{
  "n_experts": 96,
  "d_shared_expert": 0,
  "routed_scale": 1.0,
  "balance_bias": false,
  "lr_router": 0.00197,
  "vocab_size": 5814,
  "tie_embeddings": false,
  "lr": 0.00973,
  "beta2": 0.95,
  "batch_tokens": 65536,
  "steps": 7519
}
Below are experts of layer 6 (counted from 0) of a mixture-of-experts language model. Rows are named router (the router's row for the expert), up (a neuron's input weights, with its number) and show model dimensions 64-127. Each number is 128 + 24 x the weight over its row's rms, rounded and kept within 0 to 255. Numbers have three digits each.
After each expert's rows: a language model's description of what the expert responds to. This comes from a sample of Wikipedia text that the model never trained on.

# expert 21
router:157134142107161139094101156170151093106173157130138108096102120113108098131151126104102103105140143110108155149154108133106109111090120103156144152140097128161160151153137117139111154116077102
up11:162132113102135114138131128117115152128128134124104147167129110109118104122127127113148112143167125142105093136119102127086112108103085132137125090119112125129104153191127154115153145136105084
up12:070105113143118194142091093118125143093122153176157101118145144093129137152128095128119131118106162147178113155103109099141123151127115117136120118149085172117133173117157108118123117110122107
up13:111130120149128172114126140135104096110102094092115180113154126117156119127116152118103143098118165119110161148162117133133112112136116131120123119170091138092086103115134174151096142115160174
up14:124108107113087157142118110095140115139069112169138127117129135079155130142119137112059143125112171120130099140079114114142131161074121107118139132130149142135078135112137148115162172174147112
up15:158102112143116100109069164162146144113148186094124116128161144127131110132143106087104120123114084145136131162119181139091159143124133102090137172113160154155127152113083079095126139110112142
up16:117145142079132116111159134117142094097155152144138126107105089167130095129113111124134103107135126148100184118148145121081118067163132156178130195130131109103137143091152093137113094125107100
up17:187068100101110129149113153128148127168143143095142140136144136110135127172142125138118143142107144117082107139112144113084161133163146162140131161108087115143147117104123106101120121128123095
up18:098097120128126109144057093137143118121112156120154082124101122125176116146121141122085151121126105133113075140083084142106141112129109137156115175094100146133113120133163152133145141155153114
up19:087070124147138148115144120135131103103134080136120137142124104102099167098149126125113162122124116177093134140127076116130180119112162167161102100125158134138118129116091140132125132090117079
up20:149144126121142096158113134141099120163112100124162154093170117107111138097092143126140116104132091136135131122151131134133121150101124144143169167121113125118158107190178132169116112121090093
up21:152128120151148121121134195160133128081132137133126109102118129133091129126116141163105145135125106102084134113134134151115119137126115120106170131159087110117101197159111098093133151144150130
up22:118128152117174085179128104144138130078121135147137102119119135105101123162146126088114155137186091101125107132147140094144151086116125145142149104166092176107136104154125177148124191108152122
up23:184172144156140117117165161174170133169132119081141155102131134143114127104129139151120120120136131129147141153130156181112139114108122120119159124128112141147065132158150118121175109142120130
up24:119104129127125138103134154124108130151128130134139125131103103138102094085135106102112083139141179114072139150109112139116148132143091151104097152125099135103139171139120096122129137115153129
up25:105130150139130167130166131131150096077132181124126110111080122112138106152167119148116128149136114162116116160160156114092109147153117117140148144158123108114146089156093133188125187092130099
up26:151139064118132182139112135114153133127160109126108119082151144114157143129152129112129103135134125099123101115139108141138172127178177143093081126134158086136158144120135111134079119106124190
up27:123135137120125096109084133173132164126133107101116117109181075155134128125101121117161085117135142132119139127188094141115145103093174082170111136144156185172136100120139154130110117107142098
up28:140148109162139132136123100119102148140101147110141164141095133111125104135173122119128124109124168145140123155140101127180152114138101139085087172126115081126162146106142060109105153140154148
up29:117125132160165130177161131145146133150116154137109144120137108125119191183095142136112123088115118170124061071124134105139101121082120125149137131151140132139136153179149200119099161125115096
up30:117124144109123126106161121121132132158106084143142152097105098076089117194107156150140119109191140150119137126148160156113110151117161127143118103129152103141143147095144113114148132099131087
up31:135168120120148117126147124165132164135156110080136117142109147134101061109142119106156132118112106099109129122130146184133113139130138123159114145126162148147068106136102151096125169101171108
up32:156137134095125134115147098150136107147089161095125118111100152130150162130128108099159136139107122121125132179092122147116122124136114101124110152136121116094108125146134099157118135099092132
up33:118104124105126152151148121135090163123164144076127132132120130122090100172151123107151132174160119088159150141145101085140153145087147133167118098103121114101128116144107125126106142121099097
up34:139107158137093146148129181110104147125111133109117109127117138111143129124078165092128109146135164134156148174147159120138141134153103155107146101117126136136140100141173099141106159140129123
It responds to: Middle pieces of technical, scientific or foreign words such as ph in organophosphates, cul in cardiovascular, ematic, phil, and URL slashes.

# expert 40
router:118071152098159141126118138135147108113174158132104108106106121117094104110152072097097107105149120115107140140153103146107107088089074108107157157134115101146150149152136143154104156104137106
up11:122136163127139115167110109149141094144101161057148133122172147130123173113117146125136124125149079128144126102145117115138132086135080134094095169143147135161170139145153152127115136111088117
up12:146132133122133154153124137087136114131130127090097093110098126153147172106149047120089138109144157154119145137126131082146131137124060131159140104093184135172085173134094156136114135106120115
up13:122143103128128129118115166127118101134120136084128129116153117159152155121168102152140122164084179164105106141133127132101127110151113089167143155099140129166144104116129145123152160118098107
up14:136111129129098133135121065127158101148137129103145089171114159131090094155124106113151171132142158160132136112159191108152163154115139138079063117128149110134105126156138141124117125158141080
up15:144159118120122122116088189112159085138195120164130119155134144158126104115103143115117138146141101103111168119131176151157095186133132128098126190108129115119098135103171145135118128108129136
up16:146145172073093178138129151158111104111113110168128174137102106137113152120081099116117076129109124144108118117137143176152142150120077095099132121104157142114118171133126109164132114151146150
up17:135114140128121133120123132162113093125117154101122134102148159162105162086127110123141084157069108156124126137118082110068100117172164124050130158103140137144147159131107152100112146118133106
up18:118154153151120144140149167137113095105136153098122118122082105147138160157127120102157153158095150159103149109147142129121107117125090120117121130134147111143092114148130114114116176161149137
up19:094131119127092126134148167124172100148128093129133111121109135105135114139100086083118126135169089159145131110120121157118097060171144093146131135179137135129075091140128133122116157120138090
up20:145145122123117124112085127093138126108129120129126102096137098117129104149119132136091160126121143177078112132188141119141103120100082103110124112146124123131105113107143110077132118165090118
up21:173087128133140134163095148172123114125155151151149129149152121181185130154149106102123097152137128109149109133143108117090134169167131141090098169112103124158131092151126116137131174165092132
up22:175117118131112135120097117119101128124126150114102159114107083143057169138149094177133178119128138108142144104081086103158105153146119107161111117113094141118122120136163167147132161102116110
up23:083133163088126125132118102125131148169156126106113101106160132141158137144114106104149092159116136109127122142128150066144143117162080116130068162165146133133135114132114141128133162142116118
up24:109149132142170128113100160138122109148120150128147101131085166128131136139136128117141098110127100186125145117184135135092132105140107132117088111106105127133143076133172126099127140148115041
up25:071145093103161176116154151129059084165133127142158118137109142126150154147135154153127098142112143056146121125130176177142148123122124152136086100142152120130160104147113105168151129117116099
up26:108125137107091095141122097150081138117130145073157094109124137129099122073137116116122137117159111112139141095110102156138097099108178125136124160098188136156091125148108118155152113143079119
up27:094134125149153133095122130113127148143136134160125100101139121106153154112122135134118097177134147173134129128139087119134137098161156122113093155102172177134125127125108143150141121126138131
up28:121143175129120128123113091216119105125129128121149137185138138150144184143078170083155143153127139146128101119150133118115109110133158147130089158154131149114136124119157140158128151134111052
up29:148137150157161144148137116138095093139133118151113168128122123155111123129151162106154108132111123106143148141067139140113123144097122116146134156143109124094084135133137085134127117185106118
up30:144115090129168140123100141161095097106134131143108116152168092142148078157129101110120123073123133163133090111169151168140162082139110129141128123129141181161164108150100142123088132094147127
up31:135098147149129127136131119135124081155133156118130115128121181162104145137137180092091156119137159107156150121159097121119116134130146115117096147154150146122103097150123142168163118107112106
up32:115123168157111154106146128079152132115132138143122149117140150105047144135149101156160109119128160125165119163140146081109143148137125126136157104110142089121121176128098139123141138099115121
up33:157155147150179151128186141155158136120159131158150104162126089153130139088120068146092130154112157112066162143129140137150120109146092111138124124159127147117133143089129166150127130157118108
up34:108167106093142125138145120112102135145091082110116106148128180126158163117115105102144136184167162090088168153097147140133144140106126110124135172145083157166118121126133135140117147106106096
It responds to: Short letter chunks inside rare words and proper names, such as Trinidad, Azerbaijan, Abdillahi, often in taxonomy text, after b/p/g.

# expert 61
router:101080152096151139084137155156152098140137156103105120095108123112111103120156109106098102095174108113115123165143110145105103098106116121120126158154117132171163149150140155144120153121086100
up11:132167179124115203136126132103109114101143116134110126159146111095106107156077148180141095098107111140145132149147157106127150138086108129079109166139108129127117103150123158112163113110057122
up12:080111173132090130125112100119123095130136116077091156121162106127128159131135176101109119112153171151077117120170132152130156127110138134137152129139118115148151142164116091106162107167111125
up13:146089152117159152124116136127111149170127099105138139161140139155151134080087104173094110154147130130074111122154144115126099115126087151140151101097139112129164152145124080108140124086174096
up14:136150112154101123113094122082140151118112159067157104113112134153130117119149144175099105095131135101156115105135088118128168136167149156120125139151141125102129151120094158118136124138120071
up15:135090098128092108111106152128161151129134109130139164144122151141108091149113102109120149120132143111098072162090103145156121150101104063132099147094138106118154140152102137144139127122160112
up16:157125124107146148125168139163182104132124174128126148105117095122160115128119103134132106132131124128088077131145111087146138124119148134102116147106151131112154121138108171110132108173084133
up17:137124153116133118139130106149101145108128123080066127157139136149093109123153110132088110137142097097070094133138149109146117151169106126119145164135111159173126140136139156100108119140154128
up18:095137124120116131100112163113117122167126140140105075126092153145152167113160110124059142121141133190135114116135157119147108118127136123109110098141131117159110139115096083102083171163101104
up19:082137118135102105128154115131112126191113133093117123098114175111100112110171132067152120117151132144119103149118116146099143151149120120117144126142110098160148116080088139128113161125138090
up20:129121121104165156138153170145123129153131147108130150146117138141105142130128114072129114122111085095107095095085099180140118112132111100142150109196203120128145115119159142131116134122139112
up21:128109151085139119101155093161147148111169123158104132110118115139155099140123084110132153094111116144188103131157110163084138130125148182125179140105126147138138105133141144129139170101120160
up22:130115148163108148126101146100173175112153140097124136114179146125130120134107155127080121113153094066130125150146118158131129111120180180124090181116146153156137127140096116109166126128134114
up23:114156103088155120131104136154124110147140095115105124112203105123145130114166112130186119124132160168127143146166155154125095162160121148116104116159121075132106108156100140141122163165099142
up24:128124120087080096130124147121082127155171119117109137147084133139172090067128139119101121134121107104120129108134119159134120138118134135143095097160131105098141135113139112099120108136149115
up25:138139142093122131110125194153144105190110117169091091109140122137136167074108149117113090134130118118117151134096127141149171104118124124132106105167143144141108118127127170112125154082122148
up26:139119112144144155095140165140158106137140117135151123107126143135171144116106147134102131176138097137113136112156157135126150111064089167108124159172143162143177133124142088110104141115148151
up27:118116150122134099137144076167097149075122160078157151129097157118106141113118069100148126117109138138140143154134153115143137153127188134146098155135099155117108124150172163111105113105133162
up28:188076117157135100133167155127138144135144133070102138170125097159113116097120146080135133131114143111105123101126128157113124118130159143142112126152087099112180113140137122119098187160147112
up29:100122088123166088166087128145171157169140158121091113130106105134112145153145131121138121126156127136125116112107166139117128096091094149112089146099145132140127109118145131108099140155139108
up30:150145134126156147118138098124092117089161128099126137119109073120147130125141139162143153165096130139122154139158133159140103120168152127141161112099113153116121226164115138164131104135120125
up31:137117126151077171093132126174123155097124103125137163101159089135138091107142112141125117141131122075113160144160092115122109160140127127146132142186131125095122084165143115142123077072167145
up32:089120117122136130108177140085116132167113109092138113120127148104130162102201133134083115134171072126094080124129125154107140130120154117132109150146155144152191092164112126124113138104131104
up33:134120137112138156126123151100112113120092092139102129100148092073119099141100172149137098173121091144131158119119156103157120104123146100091115141084154098101107103140126125119084091162139115
up34:144123170121123120106132166114156137101142117121090129118122138140116100129198114086137121107100140135136131143173126158104105109143194124113129179126119094142120138104101076121107113162147123
It responds to: Inner pieces of foreign or scientific names and raw bytes of Chinese or accented characters, such as Val-enc-iennes, Carval-h-o.

# expert 1
router:119119141114150134102124151152149102101135158116091112094108109107107096120155091105100104092130124098107144159148095135092104106114107128162102149145116108144151150151141153137111151110098106
up0:134163129168142140113139119149132153126121146173115111095127161105113103116125136061129133128120100154112152180173113100102094104147082130130080111117145079112158126097145153120160122133132094
up1:098130132129126136139091129139137166137133159102164103074115155129129161163135125114131137132136101123119146143126118088115119147128132142129158069104136109176158146112098143109123136144090127
up2:127103099146141090181089146145145129151111169130134150154120105128137116129079192107121101089167116154132106129150116138146147157124110129160153138155102140125100116097136124157132127192149113
up3:131117112077140094142104129115109098111131110120102124102121101108166078173132138128141120072128168110148161151146164159134097142108116144109106080131152066129147104145090136132156146098093124
up4:131162122141142160122119138166179123123171127086153115130160087105139155141175094139139160097147115131143117127116092106113192166193130125164151091118138117129124115147093147121137130109103121
up5:133110139125156182116109096085144130136121141154154139136078095131114148156144153088099096099086120156139129136130152136154106149102140149170137115109108187155130111202091129118135145101116109
up6:089161096089127134170133146163130150118116144152111102122121123087153137137121128178144131089095149164131130131140143140051125152088156174127139164094117119150164128168154123105078125136130153
up7:118145136131079151133113113088165099155124155161104123130117134109085127111121115153106121144149108136096105152116078124093113143080190143143183105098089067117118138129110156160142140120156120
up8:109163140164101107112100134124123113139105151121117128139113111069126124135111110099084123099110083151113121130117131153095113139112145153147136124100145109139126112169087127075130116139163141
up9:100105111106135137162145127133106110082142168122164095091156118099171165128136144107113130104114105130141119103193150122177116140120116138147157153103106109116144178133114103149169121145125102
up10:131144120137116119086128106131157148155125132064131103139138112119110148162143130175165123132115147120084104132133111106107147142186106108077116122089101094174144150111101128143159144095173141
up11:149124167162132134134147082127122133117153119158119071116140148108116132099077142171130129125095115130132134129130122129089132112184125131079137155140137105073113146123136149137163142114111122
up12:121135105145079143133111118108155111105138128110109120144126083153180095133106090103101115120135116128123121113123126139131175135136077132149120093137103097122155136123116116134157116156114108
up13:102163110072139137130124140100181146117094143131127114115138098125136133100100131140118126124162136104143161108133124140092132138126159176113145086122143114125117113067125125132123107159106087
up14:114120165140163148148136149141166123138128109134116142126085146143149190136110121131144139163131123104080131124125135126052119129107137145102117144101103100135149138068054122117145144148104131
up15:113161140126111105108097105150163172096102178106133105167144087144145175099135111135091099104111112124127112154152132125143109149121129092138134140149113122161112143097099108135091096105112118
up16:119144102129140133148127143117103172122098129093135090097106088153116198172116137110144133141125141110124134151133141158146139183112108131120072154107109120133138148142152144152139107112109144
up17:086143143121125156137107172118158116097121137118162093117119114134070120143123123122139136127098175122125145102146107122137108159121110138131151095074139142127128158154119123143148119176163113
up18:093106089118133173105154148125114142137110110107123115085090113121104122091101103056117112158118179141172148102086134139132151101108140144128112108106120124128168139130116120133156123070194118
up19:108122101106121138095171122120128113104117108148154132111130113150116128112135147114126111124148177107122112072120115175143109110114149100135086098107132128133154131105171087115123116099152125
up20:121120086111084101120095107163154131117120158093121091129150132162111159139153093082114140127166106144107132136192130117141137104125164152138119141089106099120116128086110097110109146154064104
up21:128114098107136140134114139134144134138127128154085099151124103130165088161149113114152119117141069136166145136173102130149111080152140105149149142114144092111093100142146161147156127157136098
up22:121178087124142142134139113147152070131143144071097127166162153158131148148183145103113096119122181117133112124124133095163091141129107106139108129151136164125150158136131120145153132114111127
up23:134109153113134114113115104116091106113168116177090101127142139112140133106124140138126161123125117105122107134138128105095097109168119171152145155139148126137116160123098109103096153190107142
It responds to: Capitalized word starts and abbreviations in table headers, taxonomy lists and sports stats, such as Age, Average, Ref, Asterids.

# expert 6
router:096158129111161136121106160154147108131116151126140088108104107117106113093150131109112130121125125147106161147147099142092097101092088109115065150147094132130143147141164122141104158113135109
up11:143110119140096104110112122121166118149134149102104081113124145088150070099126145163116114110149131136146112173149144126152095111150182123158118129155117149126147140135135166110094125160111158
up12:133123136092103129128120124114106137121087097153094131145125102104108118127150134155123152135105120151131174127162124144121065133125137144082157137158128157163145144124138129075084163137133128
up13:088172140114168109130100142143138146147126120130114178093153116144110149104107120127128115175115095122131142163137156126135179145154113116149115148098117113140149140126111109143167140091135131
up14:189110155129133112138158157128123158115106140128096125146168151144128156126128110118107131128126111137144128122138122098137067118107106115121136172115110142097137185134100088127129142100145130
up15:131111162159139146152144135129117110120165173107139133091081114120131145113184135112094140104144086149120101180108137132093121090114122146152129107069120129131157119152154127161077163159159159
up16:140111098109086110114170146131143129136080156138096142080098158134076141128125134133105140156147128119108133151129154097126128119144163106084112165069133091126128143108095098091120146181120125
up17:120151124145131073138071143157109145116138153148097124147081117167113106111133101112120152123095108151102148123130084140171103134084138118154126166120100137094086136150139174131139163127158115
up18:078158138132119101119094139155117081122112127145106164130094138116143111104137095065145115147139141137182158115161125115137146133099141144091132123101062152131109128103156134106104117134152127
up19:124144131089136148132164120083136139109135134106107085108096128108167133116143117107085127087131110152137123122141136149184151048108128115138128099123072108104125125068110084152153145084111108
up20:145150104153129106105136166153179144155144115162160122116141086105121155137161100158119100131112163124108144162115120146167131114177141123159121174135144126168124108125118126141095102098139135
up21:112111116071145095099080102131134120118185111111156129114155103147128129095161098147116135143109110157153166135106144104133128101158123123145153123159130100114130070152113163138154108142106121
up22:133158134099127090174157113168101108152162132152118156102151097127163141124192117112150149091128124146121125104086130120078111098119125068138116112142114102150129106145118120149130151127125152
up23:112170133124141162146115129132153143135135111098117103067107117147124144160193116148168174121111142131143117139142136086125163155114158117109146118128112136136135133106089128150157134118143142
up24:148138092092121133137153122109183150124106137125144103134068123155139126144177148138110136145099111134124129144149119140138131115106131124138166130128103168135107098114147088153152130104101197
up25:110146119152155139121154137116143126123139119131131149085101197122101143108122109136140207109126130151112109172166156119110134106152130142090101118165128099122153144122146127133130116138158127
up26:108133100112132094103166149121116097116122138080143115172126073168106132126119091140112084133106133134119127165097114143149105118122152126158127145150086125121153128141184128169170137123140122
up27:117160161132114113088130160130116164100148166088152157140133113134159104125116111165129110142184122084093135156104118170093129139137119128109161092092115125104131118158140061143135155128138120
up28:147147131142102126139155084127120105142147108107163101142122144139134059099146134157169128123075136156152138115133109130124118125115127096141119121117088135074166108157111152127178106111152159
up29:106151152127139143125140155112157144072118154189143140111113130126151172108131094145082144141156141159123132116141181137129106148138097140162129128167206095149137098140162109127157165118142156
up30:099144123153143111098099121121152129094099095112142060146112146117119176133134093133137170088090127157114134138129102104116100105071098131155157112127074104136120127152136161103168172121143088
up31:114128159129124144140087117132117089137124159143149129169160100127153118131146120123110135137127136130133121160117158111120119167161125130099131151096167075158148148143160158172070144156130121
up32:130118154119112122085117119128136111118150130158096144148134141094095143148120106101113106131122164107139141131102128190102085119173171099116140103091178155124111099103116151137113169168106103
up33:124190171135119124089119108102118120103096131137118140120149129075091146111117122129146097074129137096140159129146105168118122102135148149129101141115134099146122121126135154147070149107166118
up34:129115152104119134125113098140106131118127144107103135136121078123174137154090112119140125152128061180115133150121116151078112163149148119122148162122125137131142133135125184082138178114173106
It responds to: First fragment of a longer word, often a prefix or stem after an article, e.g. un(sinkable), over(dose), dis(illusioned), diffic(ult).

# expert 60
router:159108134084156132091144143129142096115156158144136109091105094089098090127160158112104098124126161170117117137148111149115104115152123116165122156093100128154139136151158150159106159114087103
up0:143108141112132132104139171155102118152153153098154114100128127108132122142153095141179074102064121134133111148145114155141135165135144077149108126138125118144113122153142092094122129121145139
up1:152131142108160134137128090116108147125102123118116102109100121145108164160122174144096115100120137103103143146104167105119087130108133190158122100100133120113125118145094130111158149132142162
up2:103140133189135136129096128136129162119129177150138108167114135075125136119110141121136123153161107141116094146111086115148130149092115163106131109130101091139152120135112130116172149112121150
up3:116109133152115129155146128148143172080130154163116126080117094168109112128144071134125103182112091092120133116150153140136085109109108091090137101149142128149112129134146145125102140122172079
up4:152119150114156149157129092111169107142147119106127129124111125101114070128159153166137123150115151119141185112094142166118205088126125165134148100125137108151118101134126141120157151176109107
up5:088160113149115128128213140164127144136147099161058102069096156140144118159122131132132134151136166129140110147161097152156106130119120120130110116130086150098158107110107072143145117129136089
up6:111111155122147119152149113130183133149071112137119087136127116098128120120081138099115119120121104084077132143076176120140133110121102119132103129121129113140128133130135109124114129152128142
up7:146099105131122118141088130121182119094130098152149134124104106114133114094113182120163079080157106135152155106141141133114105086139118074081118132156141140128132098156173148118159125159110130
up8:151120122083142131058157098117097128162060134121128088125124143116148175127109130141125161137113157154135141082142149130145174112130125094128154130096138148164147097134131094142180135163127125
up9:110095117132082081150085117152140147069117139156160095130112163171136092131163097107082144081093125108147074147098083161107145148124131121116148137126144153131160155166105098134095158107124153
up10:184154131114127125140139166179105136115128153156149125094126141124148083139145116120117112146127140110127105164149079103134116118091155153081073126156076096129104077155127143152096139121126134
up11:105109119161126149118123125149125138137170146116120110148147106104146120163183183116187140150154100129135109155121122175157114147100151144114166099133169165127152189146108162138136118113165097
up12:111170096113137164136156130140106099115111176152114141152138138104116090109158096094126087138154157145118141186134098128119140067128121142121130120113161117146148124094153091150101112118125090
up13:125130135088131094112109130130114120147160143110090119080141125152112109155125162127129089111123136170094136159123151136133092112195098109090099077121137144110142103169117128157116107116117133
up14:108144089120082173115141115105144108147121171109092160123126096138106117126122103128134120113135107160100116124123117146150108138114096100119099135151159158160157088146121131123172162142112115
up15:119115148108140116112114119128156152095163127127122123152114107139099122135137164125119102109183124125086124108160097106125155116141140170168166103149136105174123126121100108104093122127140131
up16:102093163124175136143136144142117149139104128138161167136101156149113154126126153107159134140133095165122110116100120136098089092129101135092118148166103117140155094109105104115095111109151130
up17:139156141145117143141176136122124112180094124123127122111112096127118102121135118084120129137088140136125128107131141112091167119147178146122184083119144123119104132160117073134127144181172112
up18:166141120137090108133110124059162061158134128116169107122138134058114099110122129117125136149103098106165093090122072098136138128157138131153128158117120107132119159095135133145095122101122105
up19:172147130123140143142128151137129130145127164151195113128167110175164156103096177126188103152116120163120148126131171160131128153115138136149152111137157157152150136127169113144115139103128120
up20:158151126128152121132136177176153130133171120138120154118104107165117119077152118076147160091125134111123117117148159092129136104126108129100110141145177130113165098125118115119139158121110149
up21:128144166131141129082140175125127141127166151134097107129149128099131142136175115133107108140114145118119143118145154115126099140127125091109102153139125137103154145143150145114166108042140124
up22:143123110146110114116102109150131201083125132130151095159114163140164106166146114125124155143092133134162123137096121134077138128130135130142156142111152179097123130109087121109159146113109094
up23:143123136134147086139132097102174116140111135110112170104111135111154163127134154101129077183119134158066131130155165075116154116127146124129145121158149118156106119150151106164139167129128105
It responds to: Inner and final letter pieces of foreign or transliterated names and places, like Miam-i, Tuls-a, -burg, -ville, š, zh.

# expert 37
router:146139154107148145098089159172152097106166160118119109097107138120092096120144103095101109117148147126091111141151099142101103108105124115111096158132105137147156150153141140155113153114126095
up0:093149141131134102101120126157141103134163119085184081153122131139134122110127120077152155091141143135103092123138131158074127103152126099086118108152116151148115067130096138139101140084137147
up1:135130075141122121094127155111159106126124105077129140121144128170103108125121123103113087120143122146110135156102106115121128093132136156136096120163132093125113109110122151161097150131149136
up2:140107178148113142088122143087138114115127151095125103132141107130160153088178152162115145161124092141082104137126129154078086101105109159139170137141119113165134073142155093152126157126148151
up3:108095148158116138166101133134130131109154115087128173127126171123131131101088128109108151151110111123117127128120119144126177134112124101153115153149144100147121141105143139161115102118138057
up4:166148138136174145118152165152152101167133177110144108152162114148090181067107116127178058181086130096143132158136139149121161162131124119125163170114150132143159147101138107157149132102116111
up5:143163141128126103142167137122101152136129113088163181144124130087075127090160109106115118153123102135097155157130150146138138101122173101099134163176089175155140146120139167139134153118139102
up6:123111120106137134161112123095168120204124138139135117154119129143154117113135112140166077137167145125102113181079176135110159104145157129106106152123103100132179153147166133138128156103117117
up7:154166082133167101135153124169149108090171127137125110131155105124096155122125134163104134109121109121112157172160097125145120136087101074164116137110130096096155101129149113171118066136158111
up8:097166152125174107165142163160128162159166103125119091122140137152098121133130122147116115130203108107115110130136079126121137135124100140121125138155146104139156119159145126156118095101153160
up9:096098133149114084112097147142128129146140175120114113130138144135180149140153123136118105154159131139119128129077117106158124137121165124092138146125160105138142104133106113133145167156133131
up10:122108158139133127121195103134092125111145123112115132149112191136127143131140115089136123116131116137123120149081084094145103126106117099144113098118081151120158096156090140117123135121100137
up11:130168093137146132120165176132136116173178118124136112160080106103170122144081141110127081116156113129102113104096132166148128135188118083125126109142082127116159119112100115120097131135122102
up12:154127116107159131203098150140094130127092129162127183110143100111145137144117100116145128103125159108102163138182135121091176133106113122084104133119112123112153126124159144162138118114142136
up13:104103147104174180135141135153141133175123099132076151162115148121125156126088162135103159138097107130140112156097162107132063155108147152142118150115136098119143128111153118118129124076119098
up14:134122094128144131182133140114146087120110154112143101132101133117093110169081117105125151125090151137102151138132149149146180108102151165115109100114100105123116126136107109120099103113133107
up15:154134094122142185101121156140157126110169118130146100148116128171150103100101114129130177096125105190079115114113160165124125110090106103117150170104129122113173101128121153146138085144087138
up16:130127132167130102127135118158127083087097139154142131099136106104124129087121086125126114108118086147148165120128140117164118130135121088152126167098096148069083155125095093114120144143188128
up17:141105143081117142118124106128117101125124181157132150107177074116097170143115135126101147171128141094121139169113155150141123095105108101150159121200147149110142112104136157089116149127121117
up18:170121115109153114095125158135146129109068123122113133092161146127140119151152144150071147109122080149142113109104113142140171097093086142124134124144153097128093134154168127146148169113162140
up19:134113146141111103091130122143163143118139109108131146132169200115126116090134112157091159137125140124116164140094066158135158146118124109131108116152132172105120114110126129140173142129085096
up20:105131114114151150100169138169181139110134154133135134151127148153077110097120115160127152118098135141117111151161152158125128127121138184084140148144121184128153165094135139165132131113120096
up21:119133131165122081115138216125128111129110136103143146134112128157145129087154151085116149119111121122090134149134158125121109125113093167137079174138055111140169123138118138133124147132140117
up22:150107124062169135127142098133095105184104148097112154143108089152101125119137115148143132121155130133132170109140140113102131167158104136155104089137110110112162127160133095142104125147136090
up23:146121157129122156107114162136122125126086115119116098090115096120127109081097125097121121071116154138129122091124147116125087147092108168107120119102150125066131072130150126153090119133120135
It responds to: Final k of repeated Green tick in voting tables, plus at or vs. in NFL week headings and word endings like -onent, -actor.

# expert 9
router:117137144117157138109130152159144097116133146092131121106112165117100107082147131111114114118125149206112120141151108136100104090106145125088155153141114122127164148146156143180111150125142104
up11:093131169127142092154112103155085118125106118099116121173130167143142105073154105122106138153130145131076140117128110136135101120133112082103141163140133125100121174152145150162121122153123089
up12:105147099149127144118147148154115110138151106180126111092136108106141122117115121127144106164161146142096083120133096137171079147144121144121058106141133152135116157159110105164106097165170169
up13:123136150109113138142126155130156130117153148129126123084130133153116124104144132147126139072166124159125099117149158129086142128104142143127123129106212088134087163101107152143157106153156141
up14:130159151131072122120146101128127103166142107066124133130108137147086152105166146148110148126139113165164134157109143114140089128159144131137083132084115123138086148116130141155118129202079132
up15:152136109144159105097132105087109121104143133080114114142127142089115118074105076130108136134089105139149098131108158117117133118143166099106157173162081122107088117114140136154131129121156098
up16:178118115088141109144079166106080104132093115121132126124155126117131129106101129099163138117127184147133132122132081112119142115149115138091124155110127116112110110124105121125138186091188144
up17:133097121087125104124128147143101072143097116126116130144061144106157128099138130116111096114142143210151167110158116145120131104093095112087143090123087115135139086117158094143108146180091143
up18:149069149142117148147130141134103088117146143151114109115147117113116133177101140108128140113121135147150110132137182124103124115122169130135126108114136089122120164173142104093159089130111095
up19:141129127155117112129125119160154125127192152122149094137152135161100110147105071154121129141131144121099137116132145143129163157146112167087143114116149111106127165136110123180131141141123086
up20:134107140145147127087194142145109141105111134134130152045123163150079160107127133122124184122092119137118122176151117119114117098131141193062128135104123119114173141096107117138124131126139129
up21:121113117143117164169119172156120113138115132141102060079160137113097141127136116121130133095109156122084093121152122123106128117063127141133099128140114133176166134116132119154156107110155085
up22:132126128142102139110125130128116133136148127119202107122161125139156082138093108159122131116157144161115091140100100146112150122151136118094127045133101119100174141113145132150115174163127153
up23:098146148150109112107087137116140131144094113072133164096166112122153124125099168146097155105134176133116121124141139133103083111121143164113108114111120102083128122139170132136108117130119127
up24:154110115150148127128126106145166137160166135155094143096131117127100102121105110081129129157100090168110157115112128133129161108122123134125116134102140116128141158128121157117105123117099107
up25:150120094140085115141181124148176180123112121155092154110122153175113144157130146114119135143150118105099150109118111121081110116091105119132146159112185120097142147137165103120099113082160139
up26:127148145141162141133127128078149136174135111142134140116058121130118143125096103093110076124129114151123097150134120106145154136115124107102155144133129145083085125144100161107133170134131132
up27:127132096085110112123082114104128102120136120118155111174113147138154128144111133151110117119113165156132163101139135160130123113117167130122158110131127100089098102145128118123141103164096131
up28:124142142102110142123149121116111121172094153105106138116130122123138122109140141189118109108134125115189097107108137140103094118104121099118142147121142145152121157136120130123113152161134095
up29:101084136152143097145081119147130149147137098152130103152147156075121109103135109134175150142088111170078145130131111149134132163105162136135125152111108147098164130136146103157118161145102107
up30:147150114132133120126133130133123103112139135119182138157163128062092120110184140149146140079121108113184132110146131171139133137144117159107161163138104109163118121168112097095153129140155109
up31:113135094141129138126140076158069119122108097136131164114127110133118145131117124086127152152147120155135139129137114119135137154167140100088133104152133123153137135152140130133093132122140159
up32:140159135143131125088146130113120147143159131150118147136115133135141132125178098103090102132141080138118106171167119110142139106157165138117130083168123086172146124147109082132161139109136115
up33:072134121171110094083098130151120112134145153141144101135085153189111102127118151082191147154128116113119123131136151130154126128142153136106159154140127142126097181138099135122140141113108134
up34:126119154153159160141158155109115143135136160130102125127136148167147090128117096140115105118112141091102107077088066097134099163126139116150120122098112132096139117092111162122126152129109170
It responds to: Opening pieces of longer words that need a suffix, such as publ, progr, exhib, artic, occ, where ed, es, ing follow.